Experts of a small language model: 256 experts in each of 9 layers, 8 picks a token.
Below are experts of layer 2 (counted from 0) of a mixture-of-experts language model. Rows are named router (the router's row for the expert), gate (a neuron's input weights, with its number), up (a neuron's input weights, with its number), down (a neuron's output weights, with its number) and show model dimensions 64-127. Each number is 128 + 32 x the weight over its row's rms, rounded and kept within 0 to 255. Numbers have three digits each.
After each expert's rows: "comes after" lists some tokens at least twice as common just before its tokens as in all text. This comes from a sample of Wikipedia text that the model never trained on. Tokens count by the router's weight.

# expert 69
router:117128149168132145197114101143171151143135194132136155154130185133089179041169059145126129120142086128121165098090140106175122117108141069103143129154080150106108101108117135171122126136089156
gate0:145150185102075107195096099099116168036111094181164159185139130150090147104134181105133134142155153152106159130157170119127100120160153137094155111137154142087175131133126121108128137123106131
up0:111066097140193146078161190105098118192084154100100123085082135109137105133119113139103128075124092104124096111114105098078148119093097106140125092154094124163107143105116112143109114112195117
down0:193163202101060150147112120151130139082088095143180138162105093134135144156155110127126103114121188133100171167100101119139103125140148123104102104130161185106134081081159147124129141170061093
gate1:167123104105179154127135113193100141181133118072123146151158198099148105068142103106108178118088085122136120114062131101174136080094057092109062157113141157133135107102136147108132176144082115
up1:117134120087150166132133133190127090180133125082128134120112177055129097103149134113120193078097100116144125138051140100218124090125082143153087112138122158139134102076096148129085121140072150
down1:112130133078154119107183094152112113118145098162102091106094130086149084071112124134132164114113144132183097126140106143171172134110060160183145073122092175143080052158121094135091101130088129
gate2:127130082110094116125096117222141154152131145118094142124113212102051134090145122132138111105118075130104206066094066114148171073083110089097112116138146133100103134161148103169086104104090064
up2:129063209053195081135130077125085174112053140102104111128119091118150099075172119105121157169153122080132125130154115085114159145118159141136180164155096160171160143052091140105122119175135140
down2:163076148082111108115079097157079142157119163127168145115174159074102059076102045140055132156079163071087125143130124091110155116139121095111144162131114123153073100128099077133113139148102091
gate3:173107197139133180152126183111122143091237163117194142108136147146072153110079110143134129146137135162129105145132104137109116180101073138171182090111100118131103172128128160142147105077051128
up3:186120153154126198112144160076141124108158174101116126134157150108093060146120128124124138173094081129128121133140083138129179065120115195093165115144161119099188162125137163130105109159034145
down3:073145109131107104118122130156150120170084083194112132152068127096143159125215172147133147102204162116125174156132147137151085141128181096134085134133108139154107101165153142099119151181186112
gate4:210073132162132119175121167135101155081076165114124200166040176091144177116118136100138113136097086208152149104181162066074118160092121094098165189143140083135158157145129068125156125137094160
up4:198080133119126170167090086094099183097061151148101150136084133141098157106133154110139110123110084223115155110143184096122132126130155100042160168159129109127119149107151063181179093157068151
down4:055116122128138123094109084125142057157111118153059107115136091186081142100165169114142167075125167102106110158084102192167106083160120130163184101190160131106132126123164187091119108116121109
comes after: " of", " in", "ed", " to", ",", " on"

# expert 30
router:112097142143134112180112088108134134113129184077130152188106144134073160030096103095100121106115088143136106141150108126131127138125077122130151136153098142149126132077067164131112116143129148
gate0:165094135161070064192066126097138115135140145140122143180120145117110077106121138099125118053131121132114107092133153150119101125131136099130157211141155132140152159105058147112090164136188155
up0:145090162102119206110192125147045148104104088109127140082096088168107189134119132136113089188095114151106093140126093161111144089092175131098086102086128147146097136137147077150143122124061085
down0:113146106118101103195048154126213117117079086154179128138137124114133068160164134099121129099135174143113117124100178141088121164113118141176142143131069131154166124131099130090117161174169169
gate1:153118162116095121177145158119172159181161139081132125136111133096120166136117118139128179151114057091179140140103115075164112140108113132088112104164163133093143167099138071145047089156122152
up1:087150107179130107101114085152136094091103100172133097114117129174162093154123164109176147098151159152091145149107158146169154155156161133196107110088087138131101079142139161096184178134057092
down1:108126172146140147127116109109119100185154224124071159164125169102120163181118087116105138183111134146112131189129145118122055099115158125070116122132112149164148169066121093213156128143128114
gate2:116108144108110114117124095176116077048103127135184113198094129168154165081162122160043141077158121114171133150102096114125131090122170118128133144090067170183146124111109107064132143124090101
up2:090136162140134102162150171061145229130116102173058129086122138144127068144142142123170084137110103140120139198126176108082141165152153105108094061102134144093119137137138119182197140092205158
down2:056169137169085105101115118164113157103146130155119141120078152113099136087117118135068120129124127139097138070145131074088144093123102121084108157174138141103148134109127145105165150027114137
gate3:106093110104126100204137124129102126149130155057143102173132133103124141105101152136116084116154091136097112068138129165100162111142079122119067126143159121086191123147137173145115050150117219
up3:180122173140156131105139159146148077108162100154127143055120128146165099174127098091139148134104157088109133162144134126145107156093123080151176077150115164202095088201117100188159132123130067
down3:075137141153109148169125093134117129113092095155120172085092084158103144111140145154162181078144190123165165159070197147083119111093190085169148147132124177148198072067159172140107138157149135
gate4:132128115102133145123188117116127138110110167103060155145145166164127126076120160155120089172113157159146182083077155156060175130080141130143113176183079108135150184072125122102115112129129165
up4:139100160129136172057141124074140080132096118137073160132123170114122117099106092197128161096132120094188106149152245094157107121117173125140086198144080103122106189110143074113149137049114166
down4:160111125082139136193217119121158068178125045109186128103158124106098112144043159106105058124171123118141134130122131142174148112084169070116093150133112090117116124095111109101175160094132116
comes after: " |", "-", ",", ":", " the", " of"

# expert 162
router:146107177139133122142161069146143185159121135096115136103102097101127149039080114124145134165142077079102133120129084079156165135068154106094128132103095165191114112059097170160137142135097117
gate0:140164126108110102092130088117139135136171085114104151123167077156085114076128170107192133164113080096144160181141173163110125159144167125134155134094101090148065077091132117066149161131181068
up0:102134112067095098127143077120090131150133173120089136152177066181097085155062165118134107139098160114159140176114193154149154175087169151127167090123115051183106082096146110103154130126154080
down0:144106149133212141163118169081151113141104133138165094091102130125154151176141105171126112153123164132131103121098111106149086100124126103095075188156134163095141168175099102145135121124130189
gate1:134115116187131142166158105130120108090167104113140157145100140136126071057068146134134089107188127098142146150141086122144170141118140109129108174125094124159137123127086112104166088160143129
up1:096143226159088127149144145085159136106125117093197076121083079130120064074108157113148133135128119183065140126154140076153116148129130119101115090124135084099119121114086102077119179142085102
down1:155136073148098119108129139190135160135173176142138111129076155117087131134058134172091081125116154137165168147099058122140119094155168151091140158134138090122158174114143086108150176135121132
gate2:192133135196112136097177046095111069141123074057193166106094145132157163121103148169113133152109145109100161142155109121045127176100064074145104037122101181119135151126098153126194095139083143
up2:062130100102128151139089131156136108054168161137065095103132157174090180126123167135143106201063151132105115159139107163121097113102108105170152052105105135125141122173147120113140151108167014
down2:192103126107161143108175123119098066115104121129172132053103188117146136129173042226133127117159088136126157145138102123125112195166098162184137144193070109158139169204124110119117113114134186
gate3:157104117118139124104129095084097156161137122141140144119110111089112129118123100141098073059192076061118159109135107092155138141112078109127117055155114093137077095178094074128121180117149078
up3:169099150127125120106186089064069146192108114103105142125089062090105118119128148137104131071148061118163154085141129126159161151058087160109072132126096088137106090180125103117133145084100080
down3:091089143111136176079106148118142108166144144142112134135157153139201193155175197152139142087064182161169104173122174130148083119131171161143190132095066082111183095132141146127102141137177167
gate4:105087129134114123148155137194096128106142120116109153101127144064174124161139097155127123048071107075131087075115112086120104107089105101085132106097169134134062124146156131130106149137135137
up4:132149124108126094110111131191141093124160104145142131146124171113081157085110120116095154123198152166087136200184155161160116187158132071134073139120111108121147119153097105112172106127081120
down4:125126100124116180089170214115157152142072158100138165117074100147162136185132136165128084133127106082154093110072132092125141090067121120081139120117187156128056098133205151202163088125142092
comes after: " |", ",", "-", ":", " the", " of"

# expert 164
router:116140202101118128151038114170132134080102175089144139154095061173106164066096100086108137168099170153101124089118132132140119148085134103146128139151110136152138160076149151178189164119091152
gate0:191112107100146098114117128148156094073112065107076140116099100149113197166137192147133127130068134115120127090127163169167140114157165109088124190186093094138101191085184188162102135107168151
up0:143093161156097139147151161088150173176144176149149100105127179074150091124132071129109127107150126115117129182114124168145085126112071081114115087097176156138112102169031119140161112164112056
down0:098119120149136107103142131113162100122165140104105175109093144161118134111139104140154069183076121087139166094104091142080142141171076114151082149232124120150132082148130177144154117106150103
gate1:121150155108134127095130109080110087094135123080055121134106142123138118081116155134126189121082157127071089167103167130133147120134193072082142048161130163135110130106129105134119145095099068
up1:173133165147124133153137158151112190151098137200127226221099113124139099126126086117125064134200100148134114107186147167141118096154085157143105190111096160105126114169106122102066121125143206
down1:150106129130135133158115136117128082120144104073111039181089133109117116156104125086112204166133177117128150134115096092137126132174167071109142144170095166104114082098115108164130157128085146
gate2:105140166138103103105137121088112116096093109125110100123087127170114148100137159133180128105106126168215096118176069075033130164125093129147110134096112159110140217091157147097108181146095109
up2:187155102093114177128159108183101116130112114199124115085120167145166197180071176151096149138106089107117146154054138142142188169161167135165108177122117115132111076135086101104152165111184114
down2:060113128168120136102127158113110091150094141093132144102069106116103153098191082099160096119145191147185118085192102089080006129107108079109173096147138094118188132171155129106099123122105179
gate3:108183081200141176161118115131097164097133123150089162050161092139086139078166150156091107158066097152117170099157119138183086167125129159116106092132144159117131108148107096146188112165147098
up3:109135183098148094127072095127122085115161124175099087172146051132146104116137134092092101058111184116083120097087109155119107147107135134133192116148141125103165165093139120144169044149068186
down3:120074182066116081105137168128167148168092144077116118121118172112148120144118147092162174165135185097111153145127134072124154118108092109152123164089153134157069154116142139079101147117134065
gate4:174188187078164144117102124148100147128140126117092141169086034136107124084053111102125160107143132119113116170082106147101073094140136123147136200110144135124159148173092079119126152121123106
up4:120110093161126086103194151041103147085115152153133123102101181113117094125200137119140133131079073099100165156197127141142187150098113124100112114171103119117076129092076170095113131117086177
down4:142147193091187186149175135148168106174136146087105163196072117176127143113127112071124086174123183063141112113101124109098121100124117116149149239161131141110205117198120110155176090135154128
comes after: "\n", "\"", " —", ";", " album", ")."

# expert 167
router:098136169134050108142093084162124115178134171107127134104068166186155193059180071097125102076128100139156153101118131115138129159090162138147163122142076170126066086116091161110121158165125083
gate0:093108141144072169179124126155143085208089123157078096106082143103149113114112142126123167090051134179156149095084086172151143136100162166142143135155087107130073086168104132118172174119082126
up0:075085129114123174188156112126103088109139119110142127140142117143207182132120159104110192067115117134136186147085136128090100111124095131186081136144163110137086136149140138113152105114155087
down0:149200180129120092029151141158112130090175155154143165138160106116122130072158143118132098180145170118141084091173134121127130147140114177117163132125150180148174180103133138142114153084121193
gate1:133113129168123143136118165097089149094154154130116153123147120118162139139148113095169056110066144103154212132151102124114120095159152083127092103119189152157078141157124172127115184104163081
up1:147090092103125133161087129127131173137137138207111118143073113123122153156107101087157117135118178149134103153200121144060192152117129106118138078091116135132079130097123061133064156134120088
down1:142138117103091098146141119131145100079104161119093137105113171084112156088160120187091158135165148127068157126093096112219167135189111140085209156077088127146172145160119125121126074163103090
gate2:139156115155060182112113078106073107122096120159137096082083159234121081112143086103163152109152122204200126132104125124074154168118153176090118116146137142131152138137174176060144121157122131
up2:117162159110116127142163148167173162132104150106128185147118132070156139175105152170069073148137115054138120190113073124130121062129135101112105132144085112095134127118086147161120149069114135
down2:136121105123132216084094044128152092131164144150110058124107128177104111088165088089107159160107106170106131114091096120114126173165129132182155090136124132055095133174159160067156189165110133
gate3:130130185109081121105121167180109145115161182123126129123150111210102192091114122157112057138063111153160156138075068158094100110107162124122110106105165118139149136107116163174175148112066072
up3:137090079111151145179126105108101162097140090125158127173130136049134064132160129122139162063163138113086083084159145046151136132165133118100117148159098090099155095109127165064118100138154142
down3:079200138125101145114148122137128198103135122122090108099135112192066165159158069186079120058088130132148136120126126157073085192135060137093124145168165136140112140099197116123152124111118124
gate4:124163202143119136134148089117117150095088098174122127122100198118141136163146075090067165161150122155105160158100143172103110105140158134163135141123130146110058154227122173091142131101125207
up4:128094109137128119145130030150124149095133123120122119192099165119133131179125066161119114149086081126031160181144128127122107120160146166111162170120104114105110172117092121086170053159152156
down4:147120157117122169172087206154116123180161077164182148130066100106174090138097144114094174167183131103166107058086138153143177167149122120093078107168178146151118109137170140112130134173115174
comes after: " the", " and", " The", " in", " a", " of"

# expert 132
router:094120150134131054114099106145197156159147144046142205075119125125129101102158088104099119138121108134147159117143126102137139114108135120114132110145136146134126135064053160121117135111115127
gate1:102147103122117092107053112186138162110048124069108134141127084106066108105141107089142099130148136078108109128079128165155125106139137168135100071118130156138171085033151181073126137167124156
up1:071123145136150146066064149199164168133050124109143149131096076128072103165139125122146113101147130076102137126116139154155159150146123164125100072138121123171185127029120133095133139138149160
down1:141161116131132113123175106097116060128180143145123145132153150125142149119105141152137141139138097188134118145192080030136130115142098090124137185102144106113136128184108145189115106085160143
gate2:116120140178198059072150139116213135188167156156110127099137112091154043094136105100124106136126075091126126136189119087142159099158142145095186099137121090082140099101069121160069103123157125
up2:130156058099098213130155112119073066089104148092118149127135144160130161131142155129110092080128160205139158137074135159136128211137129129158124163122124171163157209165160147104169155141112166
down2:170128220168196092103117123160178165144118149149179134160109098100095074097101135134151139098174089072164125087142060111097154039121125109115096117146158113157151061075135074105112124154113095
gate3:106074122143113141133126121137105088101127079110114167113177151070079147142153083079090106109161098056162136077190187125136134133087122113142156175134178111091110106126137111114100095081190176
up3:093130169164097136062155136074113125104138123137135105138073148155168058139059147175098162102123175131140145104129077137114162123118161120106133096116072217167146156127158122204149085124066081
down3:135150129207144168133163109073129156095081148129146194165131053169078162110152130105100128118112075116149161068101111165152126155107137107102152121122135166111153106093200132160136096070104200
gate4:108096100128107104075178173107139173102160151073151079143095099134156124140126164091155154118138168113153122048077128121170120110072123158145096095157191096093116086140128190118119110129078112
up4:193134182107133123198064106140138149156058138156123141166140163140133154092091112099142145126126128154106170186148182130159096162148141109157134137092081127152145137098110086129079171116182163
down4:105157140110133094108107163124137129108119119148168083174139162155172136130131129161156154098104125163133062092138144093178084119117097130155157108099143144171138101113127166152156151063118104
gate5:122141143097100095066138121061161116165132169113154156072146155094155103057150163096136127192163115168170121198141134123144160099046136124108136108118144149169100111069139140082150129129079067
up5:192133126144168150113125099075111193104205067094131073066128151086104169140176115175095167120129177146134099092110158186100114086147151133115130127168171148113174098186166122111124134167130123
down5:113111121133135171178098100097106042132123141189155098188126089118179150110057129169136127140137124118122158196151123137119128098109148116111132091152118188119096134128124132099076124111176173
comes after: "-", " the", ":", " of", "|", " ("

# expert 119
router:106100152148138087159117097086156174148154197097149154117136178179097086091150148160095117117169053094110116137104086067114168109124150071093127141130147153086112075077174111188126111126142145
gate0:115062180139125136118091149095080110122194103134153142166128141163133114113069119145099154135146133143093115160122064171081190065096087112077173158104176119136100103116151132084148094094132149
up0:137155109008126107150151107212137169115067131122139127080105071113112133160170129105190139156108129134124119105119141159136126138101169109159121122150101166121165202123139195154072112125127125
down0:114109170145138112134166120104117203086169110115084131155122168134120093106110157094077118154155080168110137106119062100112140128096124183162145156112188090149084120144148128149128062091072082
gate1:107141089103135091060155106127151129154117107067150169086055141101118136116177173135154082061157087110147130149136047082155138104106131132091104120137171142103121176156123114133137099159085141
up1:162110180137112139142094115133129135091135130144104098175200121163147095129059047122093187149108206171159136118121161182138160145089113110145146140127093129141122078131143136133115178101167145
down1:105076109120096115097162105135136153124111046126159174051139168135091108146167169125149108095166128120155090156142112093126132132112147073106091139149206140143101137177102136060161096161139131
gate2:078088124154157093137163140151152179106151140138153114151136101128110089122171165164074129167128044136088133176134113054139120124152198116059111126147137159075136072114181132161151149137141120
up2:098147121137109143159158159175157198131131136163153138136127119136086072085130143170067115175123122186086118119132148082165125133162199133094130115134144171113119133110176124135140100161128068
down2:194204136121108078147153092162105122143157047113176097121104131154160179125160112131137147099080134122121117140127114135080160089107108120180107147111180090158119136128112165084126154126104218
gate3:131161165120137144153134115128174209171126137115178115121153122110107133128156108078110129127140118082120113177169109129156147136127113063190109139211137113165086167139208103122165124083169135
up3:066080134145091106090088164158105124129192121183161096167050151097117125128074093160139087098151112144133150165141127164098134113147125161137127097085143111141171132101078108066108157154051168
down3:142116114118128122133088050156103120086171189066086108100124098177121048118092122168126125151129142219120055159101125123111126114105137116118168089160142143105101111144114159153199118136105164
gate4:100085120145129161146130150087138085130115107146091208083112084180082113125083101141142127135130178109135105220160144199209124130101137106126093108156044124112116131074120115177128119127129095
up4:138106163114119133139110146130184073097116125114138167116124116232083074126100104108121135116102161127139076208158148198127029153151152179150131118145071155095163098093107117104130144128115144
down4:155124114189131092109154168118106135148136090122128111118172117144050107102144099134078138153083131086120129172154111122083146108159122133099129177039153137147146181119124081061128127120128157
comes after: "g", ",", "-", "d", "b", "p"

# expert 94
router:106122142123076119146138058183130086117093191088170162111092135139106138096114144068122134164092078155121141068095104106107160101068135097117159117152099191149151088099109120074145146114076113
gate0:080122165115161128133142080145061127086040202078138163127072141140136170139088165123142144114160164088135130126181123115175164090121122135135172117169173137101156199094115146120131150138086154
up0:141155036153127160104118161117190199170187085143139132116136100086104112121183124129126127177109106120166157121113142131063141115159159167103101146080077150105070091135156122215127126157112105
down0:065103125099126150122127153129089104110065143130154150166116127128119192157120158168148130133102095129145144162154127112132143098144130092143157137197181139093105190174103106100162157149161139
gate1:092124132116138177159166050168127116125094074128123149174122085102138144149129236164131169087154097132138150129057076115076145182081146092112130087116089154158118203105145187122139123141072107
up1:116107087126189099095092098073107180127142126088131081144146160140140107133150085162165071100097087158163132103084086101043091200092097137142185153106047142122147159119115082140156099104115124
down1:151115127100083150154113099198120172098084128127119221181168133107135052111146156164089123115139174109124159088119130158181150104147145144110125127107180175097136092051170127194131150093096110
gate2:139161076143136121160092111114122141052128164148134103121104117141136149110156131148147165089116088091088077190134135236155127097095152126131093053115126153123154124146081103126128121092173136
up2:123120193161102161117149123197161146100069125124144131123152132140145086155141156155158117102136202159181150194044122133100107131093133178152142118111156062156104104174169130104064096119090146
down2:152112099140121173128102121162130102086091141145158197067102138157108174105171143129142170079102179159089034121130088168186116168128097127112097070160111140108081094124121095138169102059174125
gate3:102110117137161121167139102171160141145098176121145177167105148133106070111116195073086172128060105087152119129094107191109099169090184123132146156134099125125123076131086144127162102143139122
up3:130196075152084081085095108126089115119189077107131112165109148069180191136134106135112113127202132139129111157193113137103117135146078145082106131127135100109076157080160111163146137108060102
down3:100134186126143177174192137150123102128106186186117150088170144139067038159100218064141159113035124119089150164131161131145166138158119122184160132115102098120172107132139103157138143115107112
gate4:150151084129103117079160110166150094130137164117178144164163144160099124088127100139121135131127131102124094059165146124163118120101081108047139133128179183102198155137145145082081143137098141
up4:146097090166098151053153091185122075118174117128148118121129164101135119120145134066111160161138107121139139083164142118162140093160103112082134172104178155145180141132183172095086123155076144
down4:144128119114125104173133160130084098158121156109098169122139122093149135129145138084121145092144121114091116157135149211119091128208186121141085110116107119159107059115140134166102166179130037
comes after: " 19", " 18", ".", " (19", " in", " New"

# expert 163
router:102087179153114125196068107096150167158178171121155168151094123182120173069137092105142098084151104130127159091096124111146167146103145098123118137134138176155084089117124135134194141081144157
gate0:107107113148053117088149070084114149154096164088144143075086167118119097101144078079113140120153159117123118138154056106075094117134110147122152173183147110130148084151133152106153195139129157
up0:099158056094106126075077090107131134120154096112136129102152138124113109121083133148143140149067089167123149042167128103098116138078107152122169118121110185112154125133136175075187097104130158
down0:119163080141101105127141116151142145092181094097173093115117064152120147119063192211161154161111106176124177160112127121144101144107121132114151079093103143167137144143138147157095206157096163
gate1:170114108137125079152161131141121133185136159125171176113118155148127132090164135161140113124172089141094171146043088109150192134101092148129171134165155120152060117075101068211077122143044141
up1:126094104167152140128137118167091134150131156144104124130134134136136141157095096107113163101082114127141169155167136181168149106145175086123132170062148169094084081141109126143192196138202058
down1:148157149156131134152154085146105184095120112125100111109152090060122118166084137129058122062158125150146111119148146134172169129065139120067096131093097191084138123070081125116167114181150079
gate2:112127100108098132201141144114032117137094140135104146158139142209098096113084142087124161146071127100091135071067078126107156090095093106134135124083117066121100095102145114111105167148133141
up2:129128155141092154130098080143190070130120123172105152131120119104108147131090097223145223109184148153098143134142111082145140153124100114171143132154137105124122125112111125162125155134100149
down2:072127148112146125163145063119173133114122153099145166061076127066171154186173100229160150135146141131128127130160128132162086168149154133082071135141152105103154113112078098114141153128154170
gate3:069113130140115113147125126070124098164224147130074105126127185168142119095169099157121131121098137131114178149153152111188129061128068102184193078101102135113070112108101116092083169205143101
up3:099135108110125149137148131039142143099186143144150111175149141112156153114174140173088141177100183169118126082154174142138104188162135136124109102111167080113117197111182133069157124107100142
down3:104101126133099128093122188109133070111124125129090124115152099150167155095194159155130063186107176185141092136110121125141163112127151102145107044138189131062138157138107168122163169140178143
gate4:135158112174127104222114100131121093153114154105114168085084142194113125154093121103099094144157147109143111118148131172204155076079122115130173133133140159102061140091144140126153119094165141
up4:120090201150111121065149137110089181072196090048144107137117088110124126202097148142145120161125114121132070125100124122098108171061175167118126137067138118115137121098147138067056114059119124
down4:090127185140080097082131166135124117098150121154170149195139089147122106112173158106098069186123105121109157136104123166103113193069137153148147151132154148160128117079115095200088080098129132
comes after: " |", "'", ";", " ·", "|", "ant"

# expert 81
router:137110158125111098150042081093154131154103185117169144145109150170152148081115091085136145100147064133145144118147147131198220039122115078122164152108172171141093098081140124175153179147159125
gate0:146082127157166086156151147131129142144176200096098147137153110102179140100188175142115143122114191088137134108201124151082157106068074057094149183157076131104095107078058109137151169137168152
up0:098164162090147103102114081113105137088102142049154145129149083074163122107136157095160201136164153127152124155196149146172102103141115142113136149162141127133177114094107115085192169125150109
down0:082172151091092066157128157149161140076158092131158059126140129107076074157078085072128158078137099190108122155085124117150072138158130115111061138141141183093160142174101226151106108114132152
gate1:096110057113167137149105119185139130168102131088116069096176129125117144153106106110047174161114143062097117142129152115166138131124122186087102153092158157179113063148181116104123160123164128
up1:150085179181119144122205132123072123041123100158125139143150105085150073148176100130139087139109115154154138062082132149028109102091098103123150167123106137092133138092124080131098154115072105
down1:208116144059127079172133141121101092150162094156119138126041147072150095211086147128144163153129135136171163127157122122160159152174132078139132129078115169137105105129068087183101107119154106
gate2:074141114135116119120116076102114134111115124091118145087142131097149183129141104138056132162188057110112123155125122209126165127081032087095137150111109096121086094129086104129146125104161156
up2:153113199077066152110197148146073120109135115167180129140143136167135119131120123155159130137113176215184114101106138077078045153076140187201140139122148139137185185112146175097123168091079180
down2:110113116138193158177133108069088122183130134106067125090083078103175147158123158154127167163096142152107164107197138120153078096073170088145163189123171129144116113106183186155154104083149102
gate3:139119066131157153138157112102147125132153225165133091167192157136119148121146156088144108162143128135112123177160159142184133028144087120151124124092157161137119159132146104140160136154159128
up3:089171141128137109149122153116154099140127211142073113149141171108112186110151127134148119088119157163138107144196168195215107067099167154137125123142143133126107076138153109116177121159143091
down3:122099162098089103121112137130138169110116126092150147092080122123109080106139147130110141137174096155108161141150065144086190180155149075086118116139115122112102123129075108133057143091100205
gate4:111132081111097120107122125069123151071147150123131121135081097182166101072114155164087159167090153191186056121119116058119133148143080131157133092161111150130167090093162122086110107141089075
up4:089148132167154139133127085182154144118108139084096066132127124155122132082111133152155177119164090127172136114156178140120103107100103115130109026121149159146109138128146151127154107140151065
down4:119027101137098132076134148181179126125121102119156117051119088155120100098107113149121113097146144118140094093173119189122093115105126107107121142103082128153083181136164161099112124110174125
comes after: ")", ",", " he", " He", " =", " It"

# expert 27
router:110119121151162108182124065172167189143126189133145155134139119185101179074121083144165094130164151148135193096082124108130105149129150083156178120126092144141102093106096113103101161129115145
gate0:124145109140177138097117064146102086112032146102133120143107143097151099120124116097175148109127110148134202101097133087120121094145160123121085223106149093131144108089167165112127165142153095
up0:069132127173151136160097147091147088163087158128163117144124151116087143176095138121103131116097111113152146156137101149134124140145117179139132197109125113138169150142072118123170143145122120
down0:155134193152109136155101145123105182065151119134081135139115121154095104111101122157123172105114133097114132055114130158103073129109083105107149045118142178154073117144181083149117119059090126
gate1:179116146101184156065187065174094104150083092116135125113134129068158157132087143140121055153154172103153111176148115146136090111176156091165118145135160122134088076119141090076138200107127127
up1:115154144170079125170138160191157151084122131058129154164111136176152118128090071127135133081137101100075124076106109129158145124113109165149178091095098157129130183174089143197167121170075132
down1:151130116068154142092077108062129149172141130092143107084083081076092123122139131131049080139106158137175111137188161173175137124137133079125145178159167124156122099060197135091138148124147101
gate2:087166090107092076140121149100137152114152118203118116135161097067090129109084152112122141089129112094084119209151154107140123127152113100175159129140148124114111097095126089161080120156164143
up2:048100148177119143088162143158152110132157151088142137121130096168134060170164088140163117173115191120152140118062110129061155151137116140074117119088108135145183133135145144140138078104123142
down2:174180096081119148124069166133128160111102118135122145152174150102095159146127178112086138089070114151114084130135133081144155104102144082131122097094145058046100159099093096114092118143089152
gate3:099115136135143092061121062135148168159093133148119104107102104150117160103139073096122138075174116129147152089089132168159105117120152054117142197102163184133052138102093122113128141182072129
up3:168113160115118166166118179143123085105188106093136136128146189094126128157121155140139126121041113116099080131151173071136113137078089178120154104144107080120118155162169110141173147089157173
down3:092130079140128091111187135165170132174170102097083129107113141145152137098158087128120097101163137123136109127186131184138107111178075160091102132146146108132128154144137122146147138054176211
gate4:139135043109091170129164074128151130154073089084085134120119009085108146113107144127138085102127140106158074162074078130110106128122149107135101067154117107144104133153114197094183101106150119
up4:075176182118176133117136123118134165139116138119150139096108160137106102137133097189135142133165150110103120067120197124130110161130117125126174179131099150101123102109132089194167111145121130
down4:091116162122122125142164127202125054154103102115154129062080154126093186157026122143099103141132141176112158121068211127115085100111087083179102132090139115157102120111113142145112085127109113
comes after: " of", " in", ".", " to", " for", " on"

# expert 35
router:134102172124109093171081095131118093161183133134150158148096107128135191119173157115102070112099119111091157066106148116177129075132163077115095129208165143134136163141118098116116140088123133
gate0:127089168115139150143158165165084141169158133094158144137164144095067140107171097056137119126096137116051155137155158108127154130128099067163100133101079173151124123106122139074109112080198153
up0:132203157141150106101131139057158199099055177151176063159101157181152134155126077097090180113135143155103119099125106139146157142145128123109115143117144093127163106088177117086153137224124123
down0:062161167118157156069146112119154111152091147146185117124118047159130110138112116130060165096158134177108167118130140096124134119103159133119055112144113118182087101100131093116158118165125084
gate1:195127096129111046131155064164140186144210119128166146147123155111163149159174085118100111084129129130139139083144134108118135172115115083105097090102088108138170153151160098127130181105142121
up1:106134154146153147077107141141149093079095105143149101107161113167164124184140161127075181115199135131163106112067052142151113092157151125182147156098147085068122168140180168108161128175153126
down1:124070073191111120164111136146175142072127123116142142114124150097086131076099113128109081134053137147100123075182136150094090168187147104139125124143165127161117127137161119116172114188119168
gate2:097096064123156110191120094102094122100119121147129217121162107123150173159125139082111149107114168125139141116122135103164098116114167182129142139148152104170112097111145147149119138144143115
up2:120053111106170120176152077147138103154060161125161140137077099117098158132118148147086136103111111161100108079130144100083085071110152208119134149131091142156097064154130089143111182129113137
down2:172096124119144156108119126141111125131095140116175149188107167140096175151104062144097129070111168133121162143123169174169179175087148044107160097078136110100133125101121212155100144061106118
gate3:131084226091094071129107136164073140154203066148158171105161142127141124101118112154152142148106135117078137120098173095134133179126129091128164113121146167155077125075138120144146157095095133
up3:169094148087102112188096119246145153197190115185106183111099089129140140157120138113136112140151129122110180116141153130145069179110140073146129106152156147151123112086131104187121172165089107
down3:093175096123129149144151123087120165144114131123126108079114131105102131116139163113120100144167087156110126154121142121152160125152142107150109127148150125111181134118082112119079177084116166
gate4:155143146121153168167139117052044097145217116138133197113146136053128134156102133118162105106169103119175144098099096127141126168123134088134111155110123101122093097114161103103145099101118133
up4:126130200164158116158141165167186072110055113115180121127100109196123102073171100088098121135120148099182114183149136120182135155105141136103133113111158102175118137162094149143158114124110176
down4:149193184123101151102085090133105128156142153181184143093126115116087114141108150120084092132120107112131174074144091107148129133150129161059116114127103094173090097092097152166151099126134135
comes after: " |", ".", "m", "k", "S", "ven"